Weights of a small mixture-of-experts language model, trained from scratch on English Wikipedia.
Size: 8 layers, width 192, vocabulary 16384, 31.2M parameters.
Experts: 80 experts in each of 8 layers, 64 SwiGLU neurons an expert, 4 picks a token, a sigmoid router, a shared expert of 128 neurons.
Below are experts of layer 3 (counted from 0) of a mixture-of-experts language model. Rows are named router (the router's row for the expert), gate (a neuron's input weights, with its number), up (a neuron's input weights, with its number) and show model dimensions 128-191. Each number is 200 + 20 x the weight over its row's rms, rounded and kept within 0 to 999.
After each expert's rows: "gets" lists some tokens that make up at least twice as much of what it gets as of all text. This comes from a sample of Wikipedia text that the model never trained on. Tokens count by the router's weight.

# expert 41
router,196,179,193,180,157,229,182,222,163,190,180,201,235,216,196,200,216,213,184,221,214,204,194,231,203,172,198,177,193,226,181,237,184,187,218,197,234,206,215,229,214,250,170,173,174,182,211,189,208,216,204,174,164,216,230,176,149,198,189,210,218,196,189,196
gate0,173,227,189,177,196,206,195,203,234,203,215,193,211,219,202,193,209,160,203,191,205,196,199,212,231,225,198,198,213,199,197,221,202,219,178,197,199,192,200,195,195,227,231,191,228,235,222,177,188,188,187,199,216,218,208,188,202,201,186,206,184,226,181,183
up0,190,202,149,206,209,207,160,219,213,230,206,176,230,199,190,200,203,171,203,195,170,190,185,205,155,217,204,222,206,225,157,211,226,229,183,175,210,196,204,165,209,234,215,158,214,200,217,201,235,209,196,210,213,208,231,200,196,202,168,199,192,232,184,212
gets: "-", " by", " as", "==", " from", "==="

# expert 49
router,208,194,197,208,188,215,211,154,168,205,175,176,214,183,190,245,238,238,176,214,235,188,205,210,196,195,212,213,206,223,222,225,199,183,192,202,200,174,209,234,204,216,188,194,181,201,171,192,246,230,207,192,172,185,226,204,198,183,235,162,175,195,188,185
gate0,203,201,191,216,201,225,219,184,206,193,190,190,226,154,199,207,182,214,211,207,188,184,180,170,193,193,185,208,205,209,208,183,239,195,211,148,180,195,198,224,180,197,189,203,207,203,221,206,179,238,215,204,199,187,231,187,202,215,211,191,194,184,203,229
up0,180,207,207,222,218,200,218,201,226,193,191,193,227,165,199,224,185,242,213,203,215,215,191,189,210,216,179,208,228,199,197,169,227,196,224,188,204,190,180,218,182,179,217,223,211,189,248,190,200,215,226,212,217,170,221,179,197,229,193,198,201,173,179,212
gets: " ", " Year", " $", "   ", " Coordinates", " Rank"

# expert 38
router,224,202,202,209,181,204,197,174,190,213,186,191,202,209,160,221,222,198,212,200,222,180,186,229,198,181,201,197,188,227,252,212,209,188,201,189,225,155,226,231,209,197,178,173,176,197,178,191,205,217,186,220,200,197,206,177,195,181,212,185,191,189,207,179
gate0,177,218,204,209,200,181,200,194,207,218,204,172,199,214,242,245,165,198,186,218,218,198,185,187,203,196,221,198,220,233,185,189,195,194,200,202,233,192,231,212,197,186,210,212,230,222,168,210,192,189,173,197,216,204,185,234,224,199,178,246,174,208,168,187
up0,191,184,201,190,183,176,226,173,203,218,226,152,188,228,208,227,170,240,201,191,203,217,162,206,224,219,198,206,192,224,177,193,189,198,186,198,189,184,190,201,201,200,215,226,212,193,250,215,206,188,177,189,184,204,176,179,228,208,192,230,196,148,208,198
gets: " (", "'s", "m", "a", "I", "o"

# expert 30
router,195,179,185,205,175,204,203,190,194,206,180,214,242,189,158,218,202,210,179,191,241,202,189,242,181,193,174,164,217,231,246,186,196,204,186,199,225,189,197,218,207,214,177,181,193,186,205,166,234,188,192,224,170,201,209,174,205,197,193,172,164,206,202,188
gate0,186,210,211,183,182,160,181,157,195,236,237,211,228,193,181,187,197,188,177,194,209,170,207,202,206,182,192,175,217,207,226,207,222,206,206,184,229,215,209,188,173,234,183,205,212,199,203,206,197,184,208,183,181,219,203,192,219,198,205,208,181,183,190,210
up0,179,212,213,199,193,177,190,188,201,198,210,199,249,238,160,201,212,172,169,195,222,182,171,207,181,205,196,175,204,190,244,193,195,215,198,187,221,221,166,151,178,231,181,233,200,186,247,188,214,170,189,189,193,213,212,209,215,199,181,208,177,186,188,209
gets: "The", "In", "M", "S", "A", "C"

# expert 67
router,204,184,179,203,201,206,215,159,186,200,200,206,213,200,177,221,214,218,174,220,208,201,182,271,205,211,220,198,195,230,228,222,200,167,203,193,197,172,184,218,192,202,191,201,156,193,211,185,227,212,190,195,183,172,223,190,182,205,218,169,189,214,201,164
gate0,192,180,200,243,161,159,213,191,198,209,219,202,197,172,242,219,212,221,176,195,179,176,193,224,201,201,200,183,201,207,192,194,231,202,187,174,197,212,189,171,213,195,206,234,201,182,210,213,178,182,211,196,179,193,182,231,211,190,201,211,207,207,224,193
up0,170,195,207,180,189,206,233,172,199,222,199,194,185,203,209,215,213,191,204,207,198,189,170,190,213,189,215,208,209,213,212,216,167,198,251,185,196,217,201,177,197,171,222,223,162,219,229,180,212,201,216,193,190,156,190,175,232,181,180,222,183,184,207,205
gets: "3", "4", "5", " |", "7", "6"

# expert 52
router,223,188,164,204,213,202,197,182,181,211,182,219,230,187,179,198,219,240,153,222,229,202,206,225,218,182,203,192,192,227,228,209,167,187,193,216,214,157,222,242,167,204,209,190,162,176,171,185,216,218,190,194,183,183,234,170,166,191,207,185,205,198,214,183
gate0,178,197,201,199,190,218,213,170,203,201,222,179,183,233,170,184,219,195,190,190,193,172,206,184,198,188,206,212,200,189,168,216,189,179,181,178,187,169,188,185,171,211,215,200,201,197,186,210,190,195,181,183,243,198,196,221,236,218,221,200,198,186,165,252
up0,185,179,200,196,194,189,227,215,195,203,214,177,222,238,174,198,193,218,195,186,214,155,195,186,192,206,183,227,182,200,186,216,216,196,198,195,215,167,219,204,197,218,214,178,213,206,223,218,237,162,186,204,197,194,174,195,192,192,229,206,185,192,186,161
gets: " |", "–", ")\n", "\n", " he", "/"

# expert 79
router,203,171,193,192,161,213,210,206,193,152,190,208,223,187,169,220,195,210,190,209,235,197,194,232,182,185,184,196,208,227,211,201,214,210,190,228,218,181,239,211,201,198,187,189,174,190,218,198,222,235,212,232,192,176,198,184,156,204,198,194,187,203,225,179
gate0,195,218,177,199,218,206,225,195,217,196,187,172,207,209,181,220,173,213,197,243,183,181,191,208,186,182,204,158,237,197,191,199,218,228,189,223,204,205,202,184,197,206,242,202,228,263,238,213,184,208,203,197,216,190,195,218,203,209,211,237,215,228,183,197
up0,190,175,221,217,204,175,173,197,181,225,189,201,203,190,220,170,198,211,182,151,240,204,177,185,212,227,187,219,192,187,216,189,153,142,166,194,200,215,177,194,221,181,183,186,176,188,203,171,232,189,214,193,171,197,185,179,199,181,208,166,202,196,216,238
gets: " a", " the", " an", " and", " with", "3"

# expert 39
router,241,204,197,215,182,217,199,176,150,198,209,208,197,190,163,202,221,217,199,202,227,193,193,213,178,156,213,206,202,233,220,221,195,210,219,180,231,180,189,213,182,221,196,150,149,203,200,192,256,219,183,203,178,179,204,197,160,171,184,170,180,189,211,166
gate0,165,207,221,196,212,180,191,180,202,270,216,205,203,211,190,170,208,199,205,207,187,186,210,200,215,159,181,182,195,208,183,228,206,199,214,201,181,210,179,189,212,191,226,234,206,210,223,175,190,197,213,169,216,161,160,185,214,196,197,200,190,207,179,220
up0,188,227,184,222,239,128,225,175,199,209,209,218,234,184,206,233,174,218,186,212,252,213,193,196,182,189,204,200,202,200,194,188,213,205,203,185,223,213,180,191,203,190,195,208,181,224,218,184,204,214,194,207,234,178,213,177,189,185,190,183,180,193,182,223
gets: "|", ".\n\n", "==", "-", "===", "\n\n"

# expert 61
router,227,200,184,206,191,211,218,186,134,173,192,191,205,207,192,214,223,207,215,214,246,178,191,209,178,167,193,185,178,224,230,204,189,185,187,218,211,177,220,234,206,185,178,176,159,188,183,196,213,222,190,198,179,173,206,207,204,180,226,196,188,207,211,197
gate0,208,206,241,242,212,185,207,160,180,228,200,201,194,196,200,177,188,226,179,204,204,189,223,175,227,204,211,203,237,189,180,219,188,180,202,162,198,207,191,188,163,226,221,223,209,206,223,176,180,189,216,195,220,196,225,213,189,198,212,215,198,198,165,194
up0,211,217,213,231,220,186,228,188,170,212,174,202,204,174,203,196,189,245,167,195,220,218,200,192,195,194,220,200,228,193,179,209,187,169,236,208,195,209,177,204,178,210,246,223,181,161,196,179,198,179,196,196,204,200,203,203,198,183,215,194,186,181,158,204
gets: " ", " |\n", " part", " Total", " c", " N"

# expert 13
router,223,164,166,203,187,200,216,203,187,167,183,195,233,186,197,209,194,231,163,211,230,186,212,248,189,165,197,185,206,210,206,225,178,214,194,217,210,167,239,211,183,206,201,184,183,169,211,185,221,210,201,210,186,199,194,191,167,232,219,215,200,189,221,221
gate0,178,210,235,210,199,174,244,199,220,182,190,214,201,213,243,195,193,199,162,193,209,178,174,190,185,177,164,172,224,196,217,224,155,213,201,224,198,214,207,191,186,213,210,196,236,223,221,186,172,193,227,171,201,195,187,188,203,187,216,208,186,217,211,195
up0,200,239,195,199,198,184,224,202,220,212,168,193,192,216,170,197,197,200,216,214,255,200,175,198,194,180,188,195,201,181,175,228,190,200,182,200,189,203,175,193,235,175,218,206,202,195,202,207,192,228,160,215,226,186,138,171,207,176,182,221,186,232,191,200
gets: " |", ".", "0", "5", "7", "6"

# expert 15
router,224,189,181,219,181,224,180,187,188,181,174,216,214,201,185,209,205,216,200,209,241,152,200,219,222,174,216,168,215,207,211,214,182,201,217,205,215,177,244,214,196,214,187,167,197,172,217,193,190,215,196,206,187,207,208,181,190,202,191,194,199,209,204,207
gate0,186,205,209,199,215,157,216,164,199,211,204,183,184,191,230,208,198,179,206,202,176,221,217,219,208,222,216,188,239,204,202,179,203,229,216,187,181,177,223,204,188,200,191,189,240,196,199,160,175,204,237,162,190,201,195,185,220,203,185,185,200,209,176,176
up0,218,205,212,207,253,200,223,193,200,196,219,209,197,212,155,214,199,225,213,219,227,223,203,207,207,217,239,204,238,200,237,195,215,219,192,191,202,213,213,213,162,185,175,187,189,189,190,195,201,194,226,220,204,207,195,163,214,196,240,205,207,202,218,189
gets: " \"", " (", " |\n", " ", "\n", "-"

# expert 54
router,225,165,196,193,177,200,217,173,175,212,211,200,209,189,177,228,202,198,182,188,211,181,202,224,187,166,208,159,188,214,205,215,215,197,200,208,227,191,206,235,199,202,173,147,160,188,170,195,222,212,203,184,183,195,216,195,157,204,235,188,167,187,200,178
gate0,166,244,182,227,218,181,215,228,205,199,200,207,207,179,202,262,213,179,191,202,179,221,180,228,220,202,180,205,205,248,217,210,184,166,197,193,222,194,188,213,186,230,183,168,226,185,231,164,205,216,187,176,198,189,176,214,249,188,241,199,210,227,217,212
up0,214,190,205,195,189,198,164,226,175,242,196,207,187,207,199,184,222,224,188,226,237,200,200,184,187,170,203,183,228,188,192,202,211,223,222,211,213,168,201,219,190,203,211,199,190,243,181,203,218,194,195,219,222,213,215,195,177,192,171,229,177,195,179,214
gets: ".", ".\n\n", "9", "7", "6", " be"

# expert 73
router,240,182,208,204,203,217,203,201,195,214,168,203,217,175,187,231,210,208,207,206,224,188,214,222,221,180,217,179,202,215,210,217,188,212,202,176,224,182,221,233,175,214,207,171,179,164,184,171,238,208,213,176,185,182,215,158,161,204,189,192,204,187,203,154
gate0,181,195,196,214,215,238,218,154,191,218,207,196,202,200,219,222,215,231,184,204,236,197,212,210,202,237,218,193,254,187,196,207,185,186,218,197,186,213,234,200,167,233,179,227,228,189,207,151,173,188,202,191,203,193,211,185,209,210,200,201,190,192,187,249
up0,178,222,215,249,208,221,196,204,209,179,193,216,213,203,175,241,223,237,209,217,211,167,188,217,205,205,231,213,202,179,221,202,188,181,189,191,217,195,184,188,181,240,198,203,196,187,255,169,214,186,200,175,214,180,214,166,233,221,174,219,210,209,182,212
gets: " =\n\n", " \"", "\n\n", " (", "\n", ")"

# expert 74
router,203,198,219,208,174,225,201,192,192,177,184,205,210,185,162,228,208,228,193,218,237,205,183,225,212,204,211,180,203,222,240,213,205,201,180,203,204,161,218,222,194,235,160,193,194,182,210,195,223,227,198,193,189,200,211,184,161,191,196,176,177,199,216,185
gate0,195,209,224,240,200,226,212,169,194,189,207,171,221,215,222,192,217,214,205,207,201,191,183,206,202,198,261,191,259,167,195,206,197,224,204,203,195,210,192,195,186,242,208,194,241,210,215,204,170,177,182,148,207,184,231,240,228,204,219,158,209,195,185,173
up0,200,200,193,197,230,161,187,199,204,202,192,188,228,198,224,224,189,231,158,196,218,164,176,202,190,217,204,212,157,217,179,186,203,204,223,240,214,213,190,190,229,179,197,205,205,166,232,167,191,176,214,212,210,163,188,196,182,198,224,216,227,213,200,259
gets: " the", " The", "The", " In", " his", " a"

# expert 72
router,219,212,214,190,191,196,179,200,184,183,194,217,191,215,180,183,200,203,152,202,205,169,174,212,206,192,193,181,194,228,204,220,175,168,217,209,232,184,200,220,196,214,193,199,153,178,193,182,242,193,204,195,156,188,214,198,150,182,209,218,164,210,191,167
gate0,186,197,211,202,210,199,215,192,223,215,205,199,196,197,204,201,213,205,193,232,221,222,230,185,248,174,203,192,229,204,178,197,227,187,203,195,195,190,169,195,183,222,242,234,211,198,228,201,178,177,225,168,239,185,235,191,220,196,194,206,180,188,157,194
up0,194,180,202,219,237,144,186,207,211,230,166,167,225,220,195,230,197,207,208,186,172,201,158,221,221,213,192,184,206,223,202,166,207,197,210,213,207,185,211,196,202,211,196,200,204,217,201,208,205,182,192,181,206,177,145,195,177,220,217,210,204,203,178,209
gets: "\n", "\n\n", " The", " In", "-", ")\n"